From a checkpoint of a small mixture-of-experts model trained on Wikipedia: a sigmoid router, 485M tokens.
Below are experts of layer 5 (counted from 0) of a mixture-of-experts language model. Rows are named router (the router's row for the expert), gate (a neuron's input weights, with its number), up (a neuron's input weights, with its number) and show model dimensions 0-79. Each number is 200 + 20 x the weight over its row's rms, rounded and kept within 0 to 999.
After each expert's rows: a language model's description of what the expert responds to. This comes from a sample of Wikipedia text that the model never trained on.

# expert 29
router,187,206,232,189,196,179,226,144,187,188,202,219,210,199,196,209,201,213,178,194,222,162,196,197,226,218,212,210,174,173,223,162,195,181,240,200,207,200,179,193,212,217,213,208,193,203,195,222,185,144,169,215,192,163,200,185,213,183,190,184,185,194,190,214,173,160,197,193,241,201,209,173,188,202,206,185,198,206,202,197
gate2,234,247,215,208,224,190,215,191,228,217,195,200,178,174,195,218,199,231,196,220,171,155,194,219,187,227,216,198,204,187,195,217,184,182,211,200,237,200,180,195,213,185,183,182,182,190,192,201,190,185,192,232,185,252,201,200,197,206,235,182,202,211,183,200,226,206,172,188,202,205,226,170,193,219,231,175,210,207,204,207
up2,236,239,185,201,223,204,188,192,184,175,213,214,185,195,201,217,226,214,173,196,223,210,205,210,212,206,177,225,208,209,191,246,182,202,205,205,230,202,211,210,174,190,209,216,196,201,155,177,203,226,232,231,199,237,197,202,192,193,203,191,193,223,179,187,225,200,195,168,205,174,211,190,176,204,195,167,205,196,180,198
gate3,195,192,230,192,170,187,218,175,204,236,190,187,183,202,173,185,197,222,205,217,188,189,204,195,137,188,165,202,237,202,205,202,211,216,222,181,194,203,176,199,172,218,176,138,184,166,194,196,182,166,225,187,208,183,228,212,228,223,214,187,198,165,171,181,188,188,217,209,196,183,172,229,192,203,177,201,227,223,204,195
up3,194,200,189,188,192,208,218,200,192,184,220,192,224,215,181,205,209,206,173,204,181,253,223,214,222,169,162,195,202,216,204,202,186,190,203,201,200,189,175,209,201,191,228,225,187,207,185,185,171,191,201,193,241,185,241,206,184,209,219,194,217,174,170,218,206,204,216,176,247,184,187,184,254,195,208,162,230,211,200,180
Description: Pipe separators, spaces and semicolons between numbers in tables of election results, league standings and scores, plus stray punctuation.

# expert 22
router,188,191,224,193,203,251,238,156,179,181,202,253,200,164,188,215,225,188,208,194,218,202,190,212,195,200,200,180,184,177,202,216,207,196,250,198,231,210,209,208,184,224,202,210,222,219,220,209,221,176,187,218,226,189,189,229,223,171,185,184,191,217,214,212,171,180,194,154,243,214,213,199,213,190,196,176,166,204,189,209
gate2,185,171,219,179,163,205,213,232,197,200,230,216,185,202,167,214,181,253,201,229,209,225,216,186,192,155,202,170,214,219,196,207,191,199,212,166,197,179,200,176,198,219,197,183,197,184,207,244,194,207,218,200,182,186,200,162,180,188,202,229,186,227,188,209,204,243,200,239,179,208,180,161,238,194,201,215,238,216,195,190
up2,177,193,197,175,215,217,206,220,220,182,207,230,226,201,183,195,200,209,204,233,202,236,233,176,201,164,174,195,217,198,163,197,187,217,183,196,200,186,181,178,180,170,198,212,210,179,233,219,215,208,174,194,213,170,182,207,184,208,213,205,212,200,174,193,215,228,211,224,205,205,159,202,235,186,196,201,205,251,190,192
gate3,227,186,227,199,209,167,184,220,180,186,177,220,217,188,201,190,198,162,176,176,217,233,211,217,217,181,205,190,159,199,199,231,166,204,199,213,225,202,192,175,186,191,209,186,177,207,251,177,181,172,214,174,224,255,196,177,219,230,225,223,211,178,185,225,178,185,208,172,200,189,161,176,194,236,175,148,183,223,197,205
up3,238,212,207,224,161,195,209,175,182,208,184,165,203,214,208,183,193,216,185,209,191,200,179,212,222,216,191,193,205,196,236,233,173,204,201,201,206,195,190,184,180,186,215,202,199,191,201,176,180,181,203,218,188,217,179,188,242,223,190,241,204,158,156,230,244,189,179,185,184,197,223,210,181,195,183,198,188,197,196,206
Description: Colons after infobox labels like Nationality or Country, plus punctuation, dashes and degree signs between numbers and scores.

# expert 3
router,203,196,216,144,170,211,169,179,188,203,194,213,205,204,171,224,231,208,181,222,188,200,191,208,205,200,234,220,197,192,221,190,209,194,198,182,238,199,209,182,211,172,192,188,184,191,181,254,209,178,184,215,217,194,191,203,173,179,196,197,160,193,225,211,201,215,216,173,222,205,209,199,225,222,212,190,163,209,233,179
gate2,189,191,194,233,184,204,233,166,226,197,221,199,182,183,200,187,192,179,224,196,200,213,240,208,193,184,237,201,193,206,191,207,185,206,212,186,235,172,199,222,150,167,200,180,192,190,196,195,187,176,214,165,236,173,188,196,191,194,170,210,167,204,174,201,228,189,184,197,205,202,210,232,185,226,202,150,227,188,220,188
up2,209,182,217,214,150,173,202,191,181,250,222,223,221,195,197,184,210,203,196,201,177,198,159,217,184,192,192,202,210,203,201,210,187,208,165,189,205,224,188,188,184,216,203,176,230,174,205,196,180,188,218,176,184,158,191,215,170,191,170,209,195,145,205,193,211,178,170,173,230,228,218,178,178,216,213,180,194,156,176,195
gate3,218,212,208,201,179,201,212,161,176,193,183,187,199,198,179,223,195,215,192,186,187,189,205,249,224,206,222,181,187,219,186,192,186,182,170,161,223,177,165,193,214,188,205,224,177,217,220,209,224,218,207,205,199,166,181,208,190,229,193,210,165,183,209,186,167,208,247,194,216,188,173,186,229,208,216,192,211,213,221,179
up3,211,196,201,193,181,203,196,178,204,204,197,192,219,218,173,218,193,193,185,195,182,183,195,238,179,214,215,224,245,197,194,184,204,168,184,194,214,205,234,227,201,177,193,195,187,158,252,233,208,174,224,248,210,185,191,214,197,205,200,203,184,222,209,192,171,202,199,204,212,227,174,190,197,206,208,174,193,220,223,164
Description: Labels in infobox and table fields before a colon or pipe, such as Founded, Established, Preceded by, plus name starts in table cells.

# expert 24
router,203,179,242,194,172,221,208,189,212,190,185,219,180,211,160,189,189,186,208,196,212,203,212,203,212,203,184,195,155,180,191,207,227,220,239,207,220,229,195,184,188,194,208,174,177,220,219,235,222,202,169,219,194,181,196,191,213,193,155,196,203,207,191,175,194,214,182,216,224,193,221,170,179,165,187,191,182,248,229,186
gate2,235,198,172,161,211,188,181,173,178,202,219,216,214,203,229,169,178,206,207,197,186,185,190,225,219,181,211,163,193,172,190,201,232,221,220,200,206,199,189,207,169,212,184,180,189,208,201,217,226,215,173,220,195,160,190,189,217,186,159,219,227,242,209,198,246,199,196,232,167,236,192,167,190,221,193,222,187,216,176,195
up2,182,235,197,205,183,181,232,216,195,208,183,158,213,196,191,166,186,197,194,225,196,170,200,193,161,186,223,213,198,189,223,224,165,192,189,192,168,206,212,188,194,197,208,191,252,211,223,189,199,188,217,192,203,212,208,187,183,200,183,223,219,177,168,215,151,213,185,218,215,172,198,209,252,213,189,206,258,189,220,200
gate3,211,177,184,196,221,184,194,183,202,189,217,216,207,216,233,204,183,178,203,221,220,187,207,161,233,197,175,217,222,183,249,199,205,165,206,193,187,173,231,195,208,170,188,184,188,191,168,214,181,218,210,189,198,173,197,219,211,181,226,187,208,225,165,193,203,203,186,184,206,220,221,236,216,184,200,181,171,200,183,184
up3,197,163,218,206,184,220,165,175,201,192,184,172,197,188,237,209,149,185,210,222,198,183,181,195,245,199,200,214,188,187,232,232,203,187,191,196,200,205,206,205,175,185,220,169,198,182,172,193,164,194,245,183,201,203,161,204,171,219,200,191,204,176,188,216,174,218,213,193,221,225,203,227,175,190,214,220,191,180,194,183
Description: Digits inside years and dates, especially the 9 in 19xx, plus War in World War II and section headings.

# expert 13
router,219,153,214,187,171,207,176,177,172,198,195,209,180,188,222,194,218,236,188,208,205,191,208,214,232,234,231,202,208,195,196,187,197,217,264,226,200,229,193,196,180,212,166,180,180,226,238,229,215,232,177,260,217,169,222,201,225,155,191,208,201,192,191,212,202,192,167,205,230,212,229,202,207,200,191,179,184,244,179,213
gate2,206,183,183,222,227,242,235,161,221,181,195,162,207,192,214,175,227,224,169,205,178,226,211,216,210,193,204,209,215,193,208,215,206,217,179,188,219,181,223,174,183,230,200,196,215,210,201,181,212,183,157,216,237,183,179,216,194,205,187,187,177,206,185,214,195,182,234,233,214,268,196,174,168,191,189,200,171,161,200,172
up2,189,192,196,168,237,177,180,242,153,194,214,217,202,177,213,223,198,203,191,171,236,212,171,197,216,207,192,157,177,206,213,208,181,220,152,195,232,235,193,185,189,182,202,178,191,165,212,213,191,191,211,215,177,207,205,185,193,199,205,236,188,206,242,193,213,203,174,199,169,196,183,211,233,200,192,211,217,207,163,203
gate3,206,202,182,167,157,216,211,185,178,202,194,172,191,152,240,188,189,200,186,203,178,157,213,198,232,249,197,187,206,177,207,187,212,203,175,219,209,190,221,181,194,211,221,193,204,166,202,201,200,215,237,175,215,163,166,196,156,212,199,203,225,218,167,270,188,212,209,198,218,190,191,195,182,190,200,181,179,195,219,176
up3,194,211,213,213,245,192,197,189,181,231,194,232,186,199,176,173,208,205,214,204,228,209,183,181,174,182,199,204,224,221,212,193,228,189,198,184,196,207,201,206,193,192,226,225,180,226,178,186,222,184,193,229,170,212,203,176,236,205,198,214,202,243,179,158,203,242,226,208,203,198,244,239,203,187,163,199,219,209,196,197
Description: Pipe characters dividing cells and rows in wiki tables, plus semicolons and |---| header dividers.

# expert 19
router,178,195,200,205,201,174,214,182,168,213,241,205,212,188,183,213,181,218,195,206,244,212,205,179,220,176,220,190,206,177,210,224,204,193,222,167,197,214,230,203,207,203,172,194,154,217,235,228,172,198,178,216,190,193,223,181,230,195,148,180,198,217,185,206,239,211,191,193,234,214,208,177,210,203,179,213,201,236,190,215
gate2,250,168,186,186,195,181,187,233,190,209,179,196,209,237,217,191,194,216,216,230,179,179,193,208,241,194,215,175,208,188,195,199,176,218,213,220,185,197,230,194,213,223,189,195,202,238,186,184,190,214,188,193,201,173,233,158,197,205,197,195,234,198,197,216,206,224,159,209,216,183,218,213,185,227,190,195,160,169,162,208
up2,202,221,202,152,190,205,189,222,233,188,198,183,215,218,209,169,218,213,192,215,208,207,195,212,170,199,208,192,216,199,242,204,234,195,174,213,220,199,192,197,190,196,179,219,190,164,188,211,198,191,175,204,217,231,187,167,165,228,194,168,223,206,196,205,202,162,205,204,217,196,174,185,225,178,194,223,213,198,212,201
gate3,230,173,184,157,202,195,183,212,173,188,197,183,210,159,210,214,212,211,199,192,155,165,233,183,233,189,194,200,224,236,211,221,190,214,191,193,232,191,173,207,203,204,226,175,192,167,211,188,230,194,199,193,214,216,225,202,186,184,162,199,242,185,210,175,190,203,179,236,171,179,212,182,203,211,174,169,195,193,187,192
up3,181,214,179,210,188,232,176,216,177,203,218,196,202,214,212,209,210,197,208,196,228,189,206,228,202,210,221,186,232,221,198,260,180,212,228,196,168,174,195,219,219,215,190,151,215,170,185,208,213,207,193,159,209,196,227,194,184,204,200,216,205,204,217,187,175,211,176,175,198,178,243,174,171,201,174,219,184,217,192,230
Description: Dashes and pipes opening infobox or table lines, plus field words like Species, Genus, Preceded, as in "- Number:".

# expert 23
router,192,183,215,175,194,225,198,177,196,172,200,204,216,179,202,230,191,226,194,203,227,214,213,190,211,179,202,188,181,200,213,178,205,199,226,190,239,215,205,215,199,190,185,175,192,217,188,208,197,198,213,210,238,175,232,204,190,180,163,185,140,222,183,209,166,177,218,186,207,203,216,179,224,185,196,235,185,228,199,206
gate2,214,220,168,202,198,177,194,188,190,195,196,183,217,223,183,209,185,152,210,207,240,184,193,185,246,177,198,211,227,167,201,169,173,190,229,219,188,201,219,169,181,221,187,189,173,204,216,197,189,211,209,192,230,196,188,212,181,195,246,204,185,203,193,197,182,144,188,192,208,220,215,194,242,180,207,207,196,160,202,207
up2,193,191,199,234,166,228,196,212,205,193,177,213,208,156,204,159,211,227,170,224,184,217,226,222,211,215,188,226,187,193,223,187,179,192,183,228,184,201,196,207,183,188,175,203,232,181,196,206,184,220,175,183,172,210,225,161,190,183,181,220,232,222,198,193,235,201,206,177,214,228,215,195,173,219,200,214,230,212,173,191
gate3,222,172,172,181,188,208,196,215,194,181,179,200,161,174,209,233,190,188,219,193,190,226,218,219,224,191,176,202,164,200,207,218,202,174,186,180,177,232,148,182,181,194,219,216,161,180,214,223,219,209,142,185,205,217,189,199,191,150,182,188,185,185,183,191,201,215,203,203,186,192,165,196,221,219,178,188,204,159,178,222
up3,170,220,183,206,195,194,212,187,205,244,199,198,194,233,208,219,215,234,278,213,194,203,197,193,215,220,200,237,206,213,218,206,206,207,192,187,170,191,216,239,179,171,200,203,217,201,193,200,212,211,201,213,185,207,223,215,192,191,200,168,180,192,209,192,197,194,202,180,208,219,213,181,226,167,197,216,171,213,184,228
Description: Month names in dates, such as July, October, plus word-internal pieces like in, id, d, as in Abbasid, Period.

# expert 2
router,203,163,221,186,217,203,206,173,174,160,182,225,176,197,167,246,221,234,201,212,209,198,178,200,185,209,221,169,193,200,183,189,199,228,248,189,186,260,224,220,181,168,226,168,207,230,202,254,191,180,200,221,204,169,188,200,227,169,186,174,180,187,194,213,192,182,193,192,203,190,215,170,184,196,204,152,208,218,195,218
gate0,197,193,173,202,194,223,213,203,196,198,205,194,196,249,201,197,203,164,222,197,221,242,177,192,176,189,172,171,187,189,212,194,208,197,207,209,193,214,217,203,182,198,210,223,188,200,180,196,196,179,196,190,213,169,193,192,199,163,142,192,214,235,217,194,185,204,208,219,186,219,221,212,196,193,176,194,206,223,211,228
up0,216,196,196,189,175,211,213,171,235,241,187,196,230,195,192,186,199,178,202,188,214,228,210,181,179,203,153,189,188,201,193,210,230,222,183,259,237,169,203,217,237,214,210,183,212,216,186,174,196,200,195,201,220,201,183,176,199,189,207,201,207,206,218,187,219,159,204,189,197,236,196,236,217,173,204,182,208,210,214,209
gate1,194,230,212,229,223,174,192,215,194,209,183,193,215,226,198,184,237,199,217,206,216,235,199,204,214,214,203,188,190,215,198,209,199,200,207,212,233,229,190,194,180,175,206,189,203,230,211,209,232,189,166,169,186,231,203,178,225,202,222,214,167,222,172,211,224,195,206,221,229,195,218,174,255,169,240,181,174,186,146,208
up1,162,148,185,185,192,177,205,178,183,200,235,204,213,223,174,229,220,200,201,164,217,147,185,202,243,207,215,169,216,173,194,205,202,193,183,250,195,178,179,250,211,185,168,186,212,205,194,226,202,202,206,214,201,188,174,164,203,210,204,189,189,191,221,194,193,198,199,222,172,210,218,197,191,206,199,207,205,220,220,188
Description: Given names and surname endings of English-style names, in lists and text, such as William, Edward, Wilson, -ton, -ley, -son.